config = dict(
    num_hidden_layers=12,
    hidden_size=384,
    n_experts=128,
    experts_per_token=8,
    d_expert=32,
    d_shared_expert=0,
    hidden_act='swiglu',
    moe_layers=[1, 2, 3, 4, 5, 6, 7, 8, 9, 10, 11],
    router_score='softmax',
    normalize_top_k=False,
    routed_scale=1.0,
    balance_loss=0.00305,
    balance_bias=False,
    router_noise=0.05,
    router_cosine_scale=20.0,
    init_std_router=0.0073,
    lr_router=0.000457,
    num_attention_heads=3,
    num_key_value_heads=3,
    head_dim=128,
    vocab_size=8192,
    norm='layernorm',
    norm_place='pre',
    norm_eps=1e-06,
    positions='rope',
    rope_theta=10000.0,
    rope_fraction=1.0,
    qk_norm=False,
    attn_scale=0.0884,
    tie_word_embeddings=False,
    parallel_block=False,
    init='normal',
    init_std_qkv=0.0332,
    init_std_o=0.0332,
    init_std_up=0.0332,
    init_std_down=0.021,
    optimizer='adam_atan2',
    learning_rate=0.000859,
    beta1=0.95,
    beta2=0.95,
    weight_decay=0.067,
    lr_head=0.00549,
    max_grad_norm=2.0,
    warmup_steps=347,
    schedule='wsd',
    decay_fraction=0.738,
    decay_shape='linear',
    final_lr_fraction=0.05,
    batch_tokens=[16384, 32768, 49152],
    max_seq_len=512,
    doc_mask=True,
    train_tokens=320000000,
    max_steps=9998,
    dataset='wikipedia_en',
)
Below are experts of layer 4 (counted from 0) of a mixture-of-experts language model. Rows are named router (the router's row for the expert), gate (a neuron's input weights, with its number), up (a neuron's input weights, with its number) and show model dimensions 0-191. Each number is 500 + 50 x the weight over its row's rms, rounded and kept within 0 to 999. Numbers have three digits each.
Before each expert's rows: a language model's description of what the expert responds to. This comes from a sample of Wikipedia text that the model never trained on.

# expert 20
What it handles: Infobox and title words
router:494455484460512548579418514474566417476468557550508400525597475455507473476581499543436503484521600506492434463526476462478509551532581523510587553535456436496512586477492485552532442522452497519503491503582495545428549472428482448467470470534440435518469534493602537500418484504573485552439509459520454543481555460443497459464464559449583549573523420451416548464577484504485463507443467532461542544570404509575518494497447456503426468448474537540549587451584503508560492516529410481489536522459487517518488507477452566538433498421477488460455495485440478625460480456565530578
gate0:485460468590527438464374497548532482432453479536514428634556583521470532516356448505461447523541582438448536518498498523487319496467548516506444549433438470605477556505571570550602441557496513526547499491545453488502454535515511628475540454504437564477524571499472478557430505470491503480525464474506557478493507514465564543469514541503465508476511473463558494510405377511462471540478465407550553527575502487503492499491432546433470515540548563579545579419439405490429598548458502500556494512501431479485494512431479432506481445575430534483488495533588476478586496533559505503
up0:485462516542525496476339474567553500417462455553513422606581526511481496518362463539475489489553588459476521526450498509439347525477558482488481581419394481579472541539572590534549443578518487526542442524548513508465447558486541592520543423528434515505518543476500442559444492463535481517556447452485536468495500484456531537486553557476485514472499457448488499460450413513480489567463416460557551546535528482504494495493462559439432529485575576584539541429459449508455602566449508496548524528513418460532503490427486454521448445561429541486505497506561509524611475545559573514
gate1:517493411463470601493520559559535521621505506525501476539522467521502337447542490543528543461418552475457534475449523437599427412480428538467422424455449549499489413453421573488445450571601525496455368487480515413474532499520464489470457495524518506527438497471508486575535481463390431498408465586480555455516498484491521522483386540568463453595478523490512408500523471458512456367504437487529483570437612479433515570486451563476528473555425544516509467515477492512510437484525483442496563558412531527628478523501498577528421552511451506583525472479568426566449512448469533431
up1:538458507548471550582468561573550467578405541536490584547569463467501452499543526553507546523515563478592489474432437398547394390562452453466446547526461549473517449504477562480524491591472658548408410496519530482364508386550418408479458506560488527561548589488490423601496491430451502534368479519570535502485575463465495447419381502520446530579574437450533437469509457512513496456485476440530499668495526456519481579459459548494514468577453506500522569489526540479493444573499447495513550504455530481525515591448465564451442555541452456532492474465453484526430463479532521564
gate2:438478577506490520599568574470529509498494559549551547467547542505502517462471490464481553527546440469568459462539471439495455521563453414445509520515482434557506451406522623526550534536511558566540494550470416544517559514439452550444511557436431494605456565472567430598438580458527546487490574493435586450430471468544500520436542475506368422504490524527462482504524528410512530468536616468504570532618460468488509441450407422406494545503442456474504559508480456413529379563588491513479464486552505541466472499507559438489545483517566461420500515488518489478484487493520560546
up2:471490556449513590550548606489603457529439587562530471447590544487560514446482512509459551507510474504536466487545447445542505525534498471487540512548388439542498496400500513533557499530504563539492433546462426549450554438458397487441503543482445442605401527434602441570441579451541571547441547472456521521423522459494453487451509460424403482498522463506446578450531533443513557511508571474508534576577469417543475443411483422428495460572504418496519546494479417506542435537604484519503509527526502531428498463472587481493495458499566518476478486456473459524480434490587582594
gate3:414593531547449454504462582529481525506541575511523509520551505466505584483492590531603508506547508544472447402471449494523492511527620552529581499526559541451506538504445454430575400432446508543497522491483488485473553458397414481571396528573511574517508510452487484502379464488494606519481421344571392561531421514466452498469460469490576481511482421470549486540502477450479483570475532432492625539487487543518475408533487507468475483573551562456427606465500477598560576475514542515475508477481416420476534513464475396552525548484501465492552488511450516475507446403628442541
up3:442603571538516457530478592524503502474551590552500519565561551474540577463498552568597535511539499508480422398399483539477502517512604507503524496484569527486515544510470483470565425460414509534493509461522463507468522430382410479566465571535546481467487498500539486490403467507493595527492456337547449574491446528482489491521479479442556509520495431495511476511526497432462481555479512505487640567515462535495480371508457460476459495568570550469399525450532449563563559500502462538473519469476447427511517517449462397561506525442502475513523486498484524509512433416647495521
gate4:546513535411502516605563522473482530585534548518498665597557404581532512501517490458508589497505551539447483428440559399479682381426471472504507467552500530541531467554472505395577498470553551535426481407508522493545488446478490493410495532523531469491501459519532598493507442484528473487571479418540550444449519541500463467444453548557484467487534500514552420531535542546576427466494535514572521493604511447506430445531444501476415552506364536415462406437560570562505492451480545570525489513520559473449584446576462464569534561446470487458461513518505536384595470430529533447
up4:471494467482505504403473524464473552503459435408503413495444616481490456462493528467527426465492501441533469587535486537565422521463473486542439510492572524444439448485520474516530549441472473465565542503447420454472465568551473484553467497408544589448425521505422419436516463484442524488477489604502544496580447480504538530566425449406526504514514507407541508568510514448449543516581500432451508419461503554413510544482537534520597491542503444536488594477489528494394529526553458432546526506488466581613453566420509489448515510486515459600504531590557478528551525479504419482
gate5:455443445445526527605427546436553401530528536564460507438547579495575479464524479548483546360507522470462511469456513449522490613532513592433555485572486516360413534472532528526526480507453483543462557503485581536468564547500556475574549468508551561468591423533552486555502473551420495432508474405464493501502531396465491537567566454521531441549513470470436530450570447531504470488508437444633549504439520542506419505474406524503509485513510529484471464451461494411453496487466447488477547579496524452549452586439454549494423465433384499409496510492478622589489487406515531510
up5:533552547531492469430563453575421598441467477394515472579440462479441506530459533480523432588447503540526449566578512564495522417422441411525512536438477518578562461564510496526437496502537532477499452492520363472546436446510461502421488526514450416522399605453449524476557495464586499500453485575484546510480536580506537450450473577485452546450458565569569450504478521497565557497506533600406462469579482484524575514491519490528523529504447459528520522515498492574495468521554508519488439443517445503484546442559539472538602512556599487579524477506479367439486472592475487499
gate6:538432535500445442494445456544483524488462626423480538488495449489468556442446485477449503508582490420489499567445494508478389377540529486444473512498536372605485513433500446498526397492557507551523545589545522538495453504474469545481562536516504530438505551552457564522491459540514445511509418548375577522439538593509509518472547554465361513487424487516502503515493417490463424455476497440384538531529503522438532488467563588507453481523471593507597540424619426579531571489500436487544524471537487533444464515514572546551491486555542569577605505514528473574541483537549515464
up6:552463555424437508507472431549524455457570494496503501384517559474450539428576443552493531481587600515478503514494584503448476452584494493503535524520478520442461471506601474482421493548455444510451501488509541533482531482418479459479488468542535458421524550529531608495414510527509527544446432485383506579473581589488461476485542592395487486545530520472430501465536579569545494527413508460473435554449474445460475567506519496543544484488439482482476524459534470546582539463507508487530532523504581649537552518545543537513371488479495537539463464406475487532541447587506556473
gate7:511443415363558378567527439411497578514471507482535500549424532365497465528497423554470508472470538403523513522600521456504527538556448589568495497499555508448452539416501555507518538562486497632503518504553491480591534460516554568437513446461477410516434521560558460511515500521556509531470558468452444519476423490555528534492513539426553539543509557466477499515557565572542410454525531500512573489487445504593500461565462482490366442564459488558603607514586582415373469536523429553524510501486434618483519474614521493524584585461589410470338604441518408527591568467519398537
up7:463575556613509592438473584557495433469531433505489525448552447632465543446468563450530481539551467553519477496425459490528475437482548403447488487480458529536518439559496467473468484414506498398554471475450514528418428534529443440583483557493492606455570474420430523482490480505441535454532426481531610493550537518454463478536469477593480476436524428550532480511458405440494585483518518500496448464514564505407474524462549537533614537489574481421409420477406421616550551508448559484445478526540607381572467524398514550467436402502416574539638425537499608478412414537470617448
gate8:458528500549522488563423519513480497519461507469436578498509502468354513520519502477539465476556462526487523615465437516451458537517496487519517465509491450462417498508592500500522524443453535604520562491460569454478540471520373447571624489574469535560455501514506508464489561452480504437465478476587565460489475508451535511465405486548530398506445495461559434496515458502538442467461529454385548509559579455538549529505476480530509469522532468521567568488442499477494508535472498573495492550531581509410514626454473480501459526506505552411459493501443464458538511507476545383
up8:491472510496480493415512462515497513527557464550559526485459517532624480461446487470502541548497525447480462368563589496533549510541530494475484499399493587521490487467428537492565446551555438446541507489489441532568425545518566588450435523445517491386561529521490443507493466545503506561539533517432463531534485499549495486518576516451456541496484559538501566493500532549518613515577552493590432466450459515413518468471530558474454555505443527481382410491487452560466512453539534420532477439524400494538471453513506484515561519463534445623550459490541530500414490556495425571
gate9:543488481463589568444456501488396448495487482600559456507508480515529624471490432516490536472534519476415413556527386529505478487514468470486466443510467379541422555390511490588480554498558430406493536571503534591450467434569533475540533501499426434470550487515472479526518426552553374469535318527486620510495406449500599494529543490489432575501424430440446465487509429461554451372513536513479448526564443605452574553530592467505454496519450481377531514519516558559516534498492442600468495563510484520441454488480514535399518487423427532458510399487495488479556471511541515494
up9:463513416542466429468490599546461525471602444483448562480486536443475521504450508452553428528436422506597575490445488500403493459493461502505433468389540574489511474494421581445567539537522537548567495499464500451534415544493476558444466479479463540485405516432473428571496560482484561459527523494518435471509481517606495524515469440546492521502523635539555534608510474426537510543566507515446513506507630403479444432570495623487530585581538474618443478447394474410411478514506626469486431435509534480484538469479519485535596553525598563568510514488505545455557499557420452440
gate10:465442456523468539455521491526426429457465438492462552540510573432501554438502446476436424521518493526431425518536538493441504452478532488501464509418427465609481518475619515478477504478555502441449490494528413586544464583591482520493518415545526491425527463445457527517482447555530541465576548499481532483514494450517466524620461526524521470451514527478540486502562462467547418516459488543555421437465424437451556536600385533492553529459510396521441579486404455489444513468481474521495538481495450542541530551466505459487555518477615559530489442596495396569478528536511444523
up10:434451485534451551477473453532493401460500489552396574573585570422561514507447490465460449522617505527419443530414563531489477461504517494442484562517492489513454546449544511511528442475538474457471483473544433572496465516637448471501509445479519544462510543465503478540524421544567501501519587589479454512633531499471491471577479531438503469469538477418495534429577501493475480568455437556541460485537472472485572597562456510488562500490478391502502602430494398480463490469514452484481556431420548504582568602455433482455471537509459574458508543523473498614472514479497515526
gate11:482526510523561521489509538425502442508429543441559465507517423528597531542519534489464445498504514506498479557517521441443530490471586529488520516552486461513454559465353462502435572506401548394467521524496500566533542507516563517464470503482389536490513495426496592584444566414522506574504430535547501527463581536499378529537593484459537535526455534546407527552543620506524578513511582477515518469563480416478504437490662481498392468514512540409488470513566580481555579476634454413437520475447374408457511457534489523528561508416575421514530472516498491481600417544525475570
up11:393464477503452463490554526462524487605465481435546478473523506504418473459561480504423461464430515598495483470574575487532563540520466509568516488468434504455445432473398576625555509470466534488588487436559505476524469500546608603370539482409446516510503484554527597519527480539519499558529509527479520527534524481513508547453527553482462507546473443497486529467544392479514444478446514471574550541514393474494480507525529453389495483472448425572449376554543555361498502547537457500443438491464522491504440451580514444509488458517586486451415464465474476479501431499378509584
gate12:552519549524448537455498433555494536435491554510408540446487483564485530575530440514488561421539459438478535428462464505561589486508381451453477508497477465607463494434459545516515494497574487516619513489481457477483468526503456547475531520471461481524396498474552481597499442438505463513452516628538536630481514489491512370444458444532527517536412547550495407470476499452603569482517541471511552514527506468566566575391457553457551549503529539434583508432556513499554504479515416533399472427538500526587459516490577491471432597432545471564522480419540421513522451455406596480
up12:532494573496446547481520485544503488444442532530399486448523490551474517557563433556469560426551525470447479469470487547551603531541431476479475512546397442550521530490455588538493438455569449535505466480516506477485521450465420524558524451529480417500386491463601537547514424470581439592501493562520491558436520459485483409487469446438523531529512504514506482411523488439515505513456493577517480532533425479570548512415461512490538488487532535515551532419572462511546529499480401473399549439538461528549490433483577479467401600512535508586509487425469512515449435389503526566
gate13:540520453423534440510551489512533473504516511487514399541575387514476403578509541491411451509427520584507529467510618553475437515477582548490561613538462438431471567453418542484469516496448457601466488411566543511535488528531458521534498417444484539449523585518429617458473453498467522468492471481523445466538493505499426540511555512458526543575419439490488537526509474487540474497467485373552521398571465542458440462503583532510503522556489566512520479432558513467507475559479473461557486545566541532590522447505524573531495374529447426408552564569505482530518435518423500511
up13:449452496571437513510446545502413506515545453563427528462400575506490553455455431506574557513573443434515497470483423479522562489496460434460443383409509580556525395552548427491496457527568544452589487590465507465500521483514492531505537608554479459577462421460503403560552496576504506533505551526456590521501504521548566482510498461561459442420506550528521443484482462514441544501550538602506474595463561485486553519555431518435522459460480413488490502585443527523459540472494570542471443451443435475447404507469493426484474625518512597530428434422519447403548570509531496441
gate14:521439427566441477459437531469476506483526487523524448470518485414437544435447367459532580483489543461540475457526457522509487543471429462419534476480440481627532517486575386501557514457491532467530475399541557440575545519456558457483595533515527527485492575491476493512444596486566536544519504540515540601553526478482503593451464538448486472576480598484411507551507566559468511569473457562523497483441502547516513516476449468533444419415456487578524431522492521545497577437542505489428444463427490560533448477651491533556497507399648637538483462444544577465482542485524502435
up14:578441442587403491503422464490496493480474496539466458445562468448479513464507440492498572507458543421563449498494439544527473547434474471407523519484476492596574549476522437483537546477478598440511459422498481405535527484511522472490566551425499478543444593488485492471516592498522533587498516549513515563561531489468496592411483470432463518538518598465418486483538593537422510586479409563511454524428519477505470420454477481561471393434472482525501430553475506569501552479535437492425509474458451482477467478606478473488425503396536630615551501441529593454460476456576505453
gate15:424453562499554488576478492460516437489499478457528473590507579615412547414494536473545511501449496553538580450580532476413531485494538468503497482587457533479504420512441512542490508473527495457518520468507591496451469435423419492503442499543534532481494493569507507504466409465491501498550514435541462513580508486472406444506491606436570515551448518467496651483535444560464490563468547557409498542507334468612503476559495412553449503519554541516495490499503423565520500553466419531485461501487497506486577475444543521584442497597384483564416480497561494458389496379426502608
up15:502509523507442509465573555511484492471515447536485509380497504397556434570512520498434517503500565536489413517464538570528462508420537501484483574336483486548549533471535522440539523519387503538442429575527458484525532611549602483547542484442447439509470545401481497506549538549557503461488408614483560481473495525446558539540498407531455457503563468513496399518465573464568522469503450431525536460466597526430555475512510613512568497475433482451530536520424570534471587448518592457493540512532506536493541533530498477498539513473614525434617479488495551527551494629527531447
gate16:514533468457629475556612590541469448443499512594580599476521500517517496404495466490446474479538516419493510423603477477501361493385488537445457446514554515543498508501422509494483475481507410521538594545484536544426552461413469478472472536466439468532446531520561450557493622434525503490476491427479484428463517428473496452508484475569436512521514539439473482468496474500509525485603489459479525536566447522574573505556447445436524505528465542502512511547488494451542403546512483548576493497556463509452519551460530521562486443475475549450443525444540446512472518612580531496
up16:494410438608423495456518425496453570512525555454427481566448539521451465519524521460545515494477487569547510536470582487500607555584508429487464524460471472465421512552557512455515568456516503468457485503493418435541480526617523574575499562566508589494480574527384569470483450432502494459534544568481525541530397575516501519543576535451518443524492552557509512535541513568447398520500523500465501521499511543468505495493531519604515537545503470500469474432431491563429561494506498482391478472496456418512467489584421503501569570483531494582544490527451527471563534472449447450
gate17:576480647496522430482527486561487472559529507577556510566505424521473543477505485558498532502538463526452590513442426584479402545527516622524523545583485393425405533498481406539585457439393571550506561453471459382588491532475536434484515518454540488531556415535506530525429440582453422486475435507571448495454529511462508527448466473547558551546541450454535498587403564455557487531469505430484500491480514527482422488418549524502528453402500533430501487526558542535550510378471493487565521565469488472469500451424490443510560455479436494477496502587542521503526561465497508522
up17:551376596512489514453491409531470479555521450585552484610507433507515517544473497541484466468507534505423514545505448596495417572545478552582551489528441384540405487507483458540552450443403531517512521466434393391473439606402497450430572466483545464451538419517502517544435504612391483516537411467581476443440501493460470550452494436531598544559570444407531478603468574426555508495448538499561533425445509521461459417454535556506536483440516475507473540500504531537508507397455435478487493566512499463451509472416485413493531486420476502572445546606519448500497528478503529443
gate18:548595550461520469596658443506432494513507491517552470583457522524532518433449492453519494540563496444496430553473585425475423548437460495556485405563564481445516502481566591498501457458547575494587538405536591544525523408484561557488617507533497427538511404529554474541491583515470455433482519455491445527479469568491479540503392513521518593520543490472518435480418522568474496600503488509523476600474518491490641586440427447473480595528511503496492572465532498521523522450456507523530461414458545492465446589497394564514480515512504442535463512502598478484423554548476487503
up18:464561551541528504579483547379415562507455445508450434609544589500465522432467499477504457484480489425523436498492530391447452450463603540614549448514561500502512565444503498499586366425501481462532514477522597450528498365524543518489468531403554517480521477463435531615543481495443573435452496517448539367588448500531602483534465426534592541490531529453511436545441474549526485551564516473552404499526451511414500515447519547462542502492531509524470607447616490449485501482520465497462551537495481486511403491512432435541490478513435389495512556603570479546502502476540415523
gate19:472442528494469532541503460513541517507440582512468427543500528526504532524556500522398469502459512593545435445559480434463471513464575481549567471528418472503425502489508490527509533460362498449503442504533497549409516518476414454399563549439508538483518570490584560485440581476563606525557464522516460572544495651529480473470598452552534517542444559546412554411534552453526528452589536529580514560521451444565471515455460404457470482503460412416548543550503590530521477527541461487476562404472495512451443480497525497617499593438536522569479430469525495502455506558504437517
up19:463442464501454497430448582404551536412462487478527398512493533447557516536401363446513562437467516469408484573524480487532454556356463519510443485472570466472512500446572437489544510541561535473477490563553433376493538560554532493486505579538455462467395469487520504510550568485468444490529499580462603478512493509387647542413472528509468483479487452493541418531502466587441462576402457475444515490443580526494500506502544565416513490579419568531429468485479516456430521415443517470495505536546471601466489645553498542516423487504520489467463501509500532512558502468532609566
gate20:469464454478484577432517523460536457531458409491524451542515369418570565539611493527565464428477451591546450451507490476510499441525570467434554488538511544449427540450448516513472459466471538457380559496540536467428532459602449431557478452556555499448575487484455538569457393467527558547421405480572515462494531572475494556473484584521501559511516465448532538492485548527617443421465467494502469448507443422541481559567507481515588470481543499495575514460442472486503500472551484429476530528451511566549504514509447573399437349547469466453526495498448522530453486445519435503
up20:494480505512592476505510487628507486479516452543445501538548543535513525497551428569484453471466466474459600428504423619476538518448502419398475567524525453497346506599513556625423556521583458464553550587510517450461519466620526498483495508534567475573576464599551583580526499485488437460509461580498446621467489564463454491463537497517491601496454474583372569519495551444581411459421492425558503463459518581552508434472512483545450516489497566539543477499460377498553415387490485447546473579534588519406517443511540501497486467478485536482441473487553496566472419545431541517
gate21:468429554448500536447509561536450506456490536487483515508449526417497471521466558422563589511579540474520474540480452512484466478536466426467508524553444513527514472485565496442468596482482557484410465586418439434562499518464394508581566465506473513431473441438429448491497478470522463487542612485502514453521530542531462456466565449438484496475447539448433402516531588463510668540518626546501455571483608450459589506417531433564500505446562510379526566532447577514562551486542521500533526441514492496519505456455550544554526622496543504455546418537490544494528501519507527496
up21:530470573436452559478495500558466486448463491490520436397452511417496484491524553473530586542469562503512489557461462477474483497552504419475542588571482509544524486474512542518492500516460499428403487575450477446560536466421442481557577456524495428438450433481478526521481507474530496493509621474521488499487564519506499413471554467427523547471451490508436469494492609500504612548490500546527531615493539461490557479384535456576468470453498520445518566516541546505556557478518536489485551490458486481537493404440539572595469615512532494441521389591535550523508516534540541543
gate22:453417445471511510457450465538588532538491423576416449527548462502496398602445491454465484419458502492450520453530393554525480530559538455506524444449489504537572551478572490614427485526513494523447557497434529524489459511519597561517502531407489441575598479455515523488517463550488524530499554597572469471457466509453487558477523512522554561429533442558546479479481491501551530507532528539485458461501481471536503425482552575542360573476516453534517446579551493555542550477539475528584454451576432548518521426552489484505480501503440553489498440512534425473597533428500509531
up22:453401459501528480566538503438487518520556451474473441396447551418560471439410487519547473450511584416554489523510473411542519508516520565537436502492541517537530416415532579466563568484494493439540391549415526585528495528488560515556486527553361462529501529572445444459544508401456393535442479551542477519330531452519576454492470456476562451449566536503499563483520484476488515467555528498522519517512428473632450526551554448478488575501479473547468522418478492578441505512494434484401535438555527454497520493520488509433475487545495443414493568524399504542493574547474425558
gate23:550506456562444522477430483482465530563484572479446528430570430586437525402521489397508552562521423474495422592475536490490533493511475510434503512514532529490457429473508463488542540399519432481466507509448554537468515372526510435538540428525528529516500506473536596508527523377420421474501510546516556550501534550641528522536504574451463516407483467569498455473416461534470528461437479525476465553539473400534494505504526507455524451514591495448567478571577579508485454479533500456527449554532625517453462527545562483591511539596482564519462493511469541458448413415457560429
up23:497562438554533483492507472455404563525516500425571534502517495508549530419584441487487412497456523475475546533531419446607529532508415454506514454468573494554504468549517492433428440499492519498567508460485553489561519537461552512452520553486453462497488566602483403541572452478539536532414570551504526458492466493386580522450429450484493588537524536525439486546540482548463510475552542480399484367458467525435560481538462526533475528452411440614492389509656585533485476464512419512444400445502408458511414455555405424516596478461527446607516496471532526440564561487516506457
gate24:462372537574508528482401506547526472449503472476499544496575630521433529521492539538523501480614479590477513493509543535475547514579488504565538530489357516425462526550533540609462459476367475463495528552565480494413512495451522483475524480576506484497578501488508492507436462581393504550547451507501506547532500551483592512457451522470643476444523464489519580456474444481586558575502460479610447535461575461505531587490505508486408513441491595569487487444495409491536536520455459495510534486502494488444451494500526613552460542457502509494480467520438540619545442557450506495
up24:578438619457494485562454592532557513542519497555452562396545390499571506471490520544522499507562458559497514530530449524593578495509512494450485420522546508442498451486479413492389493441411514533419581492452565524551542448525463398484496487512611453470581466545539517482428472465485541522477619570442453515594465516544478520401478439497492488576471433530448490428483522465458491489447481580497354501419487451520498559522464441493487526469496500475495552607512538480518436433509563481518516445510541495497463523462515591485417628494417544524525572495440524599450506443537529486
gate25:448462469621541552516489475438459489463531546466533466537501440442488568480496467539465531467482481535524489503478480539523540521569501518521607565452421488479458487498538496439555539554418499370452510466508531578519430555520430469518411559546531507526434514458481521410533506546627439513499434563524609449510544484447524429482495550495492529613407490464512502523493455481461463447488453560516533474545447530482408484581403529463574461530532653508506570493481587576465570561480400524436532544594443508532502491459468531398422500511466567432481501514594539415572468446533497448
up25:457466480369468505579433505435521497499479410541447547561553505533422398487501490451524504471430515475439517422495513447470370392539585496491462483459464497529431543483506561535472428452561496524475440541572427400477519501434537509426559468453502512473481502543510584532451492523490527509573556467447506565525470552560504544515510561531463393473512528536558404498609528450525492493467554462557568573537530447461554492579480494450445524463526399476451458551465468429524425537527551569478491484501554588462503541534589413551533528442503573513474471530388530591456538490518446548
gate26:482531373549507491508365505514568515535464484466559423465504496549438511509531544438439430541476488547545450510602439421451548534557553481525511449481551539536561537423529508463498496525403544529573564518480461496553474526516446481361494561577470430494507500532533470393491473433456492495461531450533397529511481492542512404507496470469560513544469460470479542499427497522492494498495509436469535374457490603525489500456508584513500489461482426451565440452588494491475424509472516487607509473542482465426490433504506506554553516520550585471530487489425451533457543529548492482
up26:502515388613473510534436528560567441549456578500560459509530519507443529483489542490447424555527504526544487516562388468430497501606562500536492477434514532622553527412589581498492500553420569477569542519498427527542496517494444508434515464583508473420495542501560521446438468486431549557559496409548387485504467472524455431553511494478535514526477457425468463460426521528457495523440504491440516361428429607516498488462412566551474482491512427409497566424499489470448434522424486508578539500469496450501488535493462443509458499511556617492497571438458469493472552453584528490
gate27:526446561428484501382582486457469497569620422403576463442451489439492463425471457490416600516454578494564534478472393467537528569531458451586520410497549418513583454532524456534493496487530437456522452549415516534477495582435610507492550506479438511501415495520501514508503508506489510559537519510579408547498501414506626500505492487527534611597452491470475529448540538399545472486471478609506497506451433570439405468558533601489527537513452511467478522513532541484504571463526549564518462483534483552441528501582500566512512605449545568465501512553476553526532501558485531578
up27:493504439580479477576474467535498545391442500561532526570515547578525542520447546467607401528591443476483503562522572515438504427484527520450462543506484514509473514495556554502525524500458543507531543484579493449519426383611395550528500508529563554512589495522441463510498437531538441414471498516380526424548468553518438524582530550488516439446470570531510453556440497614520478481517586467484447561480505464589563504498489370569522509506579524556556500446408422573546417538495503471528477456520479466571532534416536475454521375557451516517462523478500462493508546458474412450
gate28:522521483484548507425446472456373486420562416484609491563486513513564478461552527571564461487521443448543533574571539477523460483533478577465483538327480518535409436473400547405596500507433498468481524513524467464533398637470486569431472470417514555446522492459565546472433514466485452428512492551397591409463365578534449584458517529551486403491502530491501483463419550545510533455543583480520409476509585613401577500550489564473547527537540527502434507440487488557444489559465498465505490504570519511521474536506547496545515497538474500535510538407521606459536451519487455487
up28:429446503497475535543530496591566588516518564569532536546530516561550438674531412522562594510553565523510472486441471408450589447531443422481380491491523553456435551530461481484567596546562560540494547475532477526549447529599441483475466541496521589560377512445541465525512505416515454498479514551554565574556540440507561431476523515437455401575437514523487449597516573553509554562508566412457588533496530531528516514452408488517501567500509559489505471481389481462538498479468537505478501484483501492480604592468513452519448441452513546462466495399463473443507436518513423467
gate29:465373373448459483513563512445491512502505514459522510585398480463451493509509536496495485485452540451471541470544513526484406515408522471520472490508532469494529494521526555477429537552576535430587530443506550399491578522436555502468507558526568524528480379419453561472511429380392531564483392605460539517524445495592407516605510483478458486457506472587487460511469504483558461445487559469580537459521482557520480509583582498565569628467435508467487512662362498550436492512512504424520402425559444461479538419510475481566591527461472568481578471432503546526462495514467544484
up29:471538606420494491554568546537489462486527449426465500452504492590624472518625513563541489473464475530455458547526599540494563386468464549451436432497526521502419515454525477521430530530483526503413470571456467565605537501599542543497453424511552453490510491523522505476497544613497448428525535547484499448489523461547550483426512483470478425550524542519545516480517480478547504394458545528513467481523502530308552444459466488519490533390381535492471457508503531446477515494546535520487556605553452503566525429511605427449577519444507528498572567571497479481605430480565418466
gate30:553503499414552448418497506520581540427584478585467464529509453544450389540439516580514534506559482518520517550533388511547533496522508494563591482541442493437505474458463489464545463473537415538596530530515494473487498491509496482551591452401508607522516563534501490513478494449447462505423435523539501521499515555547484529542526577574570485476454436520496419506486467544577519512583411447513489401421470483532450486429535436493520564533562496416466542529454442622504423541499601532527477476469518541504527502521527521487449507460463577558443504534552539455492455413501487422
up30:451493543527472535496543485516485473552464523481601512506555528453515601464511475405529470472498498519546453459494590531434489443462435476414436544471534516605466463514603538525456551533502607421428550419450494539493467501507449506439379508592507430445490448471536471428538516523609573465570554504473443442507432454442507466445420442478390522586475497462471522529567521513424515467488573555503502572598541481473511542577483554505487483542461499573538457464546519400441586469489421490533503536523472491494479506453419489490480488552520477466577487449504478544475547564423500554
gate31:513470540488415453551441464436511549541528488565492497580508468500459534500557617506538502440507493477349522468559592458496543576472494531579549489515492484436527482423572488508461464522433466546613524464584502535508541517509422517523571444431536613397518437586498522557428413495443482466539487474472534412543444485453431538536520536484506524470514564464580461538505352519485517487599497530497503548623460502460486485584478433453497519560504517499531552568487381564524514536462563494590440547612530480528540508542418505450542582451450549505478494484473467495551495463522569502
up31:462470489528600539464553536531481545446488471407493498493486602476512512508445441468550484474542453533631456524537464532497489387483462473456434446504482551572350497527506520395562514478561586512492519490453493495539398534556536521434408504556482453495556548483477443500537515548512547461449509541378458470551489534571599447508467493600439477551449498504459505527491642420565534500436507438509459404448555499471534519464421575501472538503474376524375501505422590468408526487460512511391541498389464524500513513426536509505510442527554531546510581500512498459516502548453358414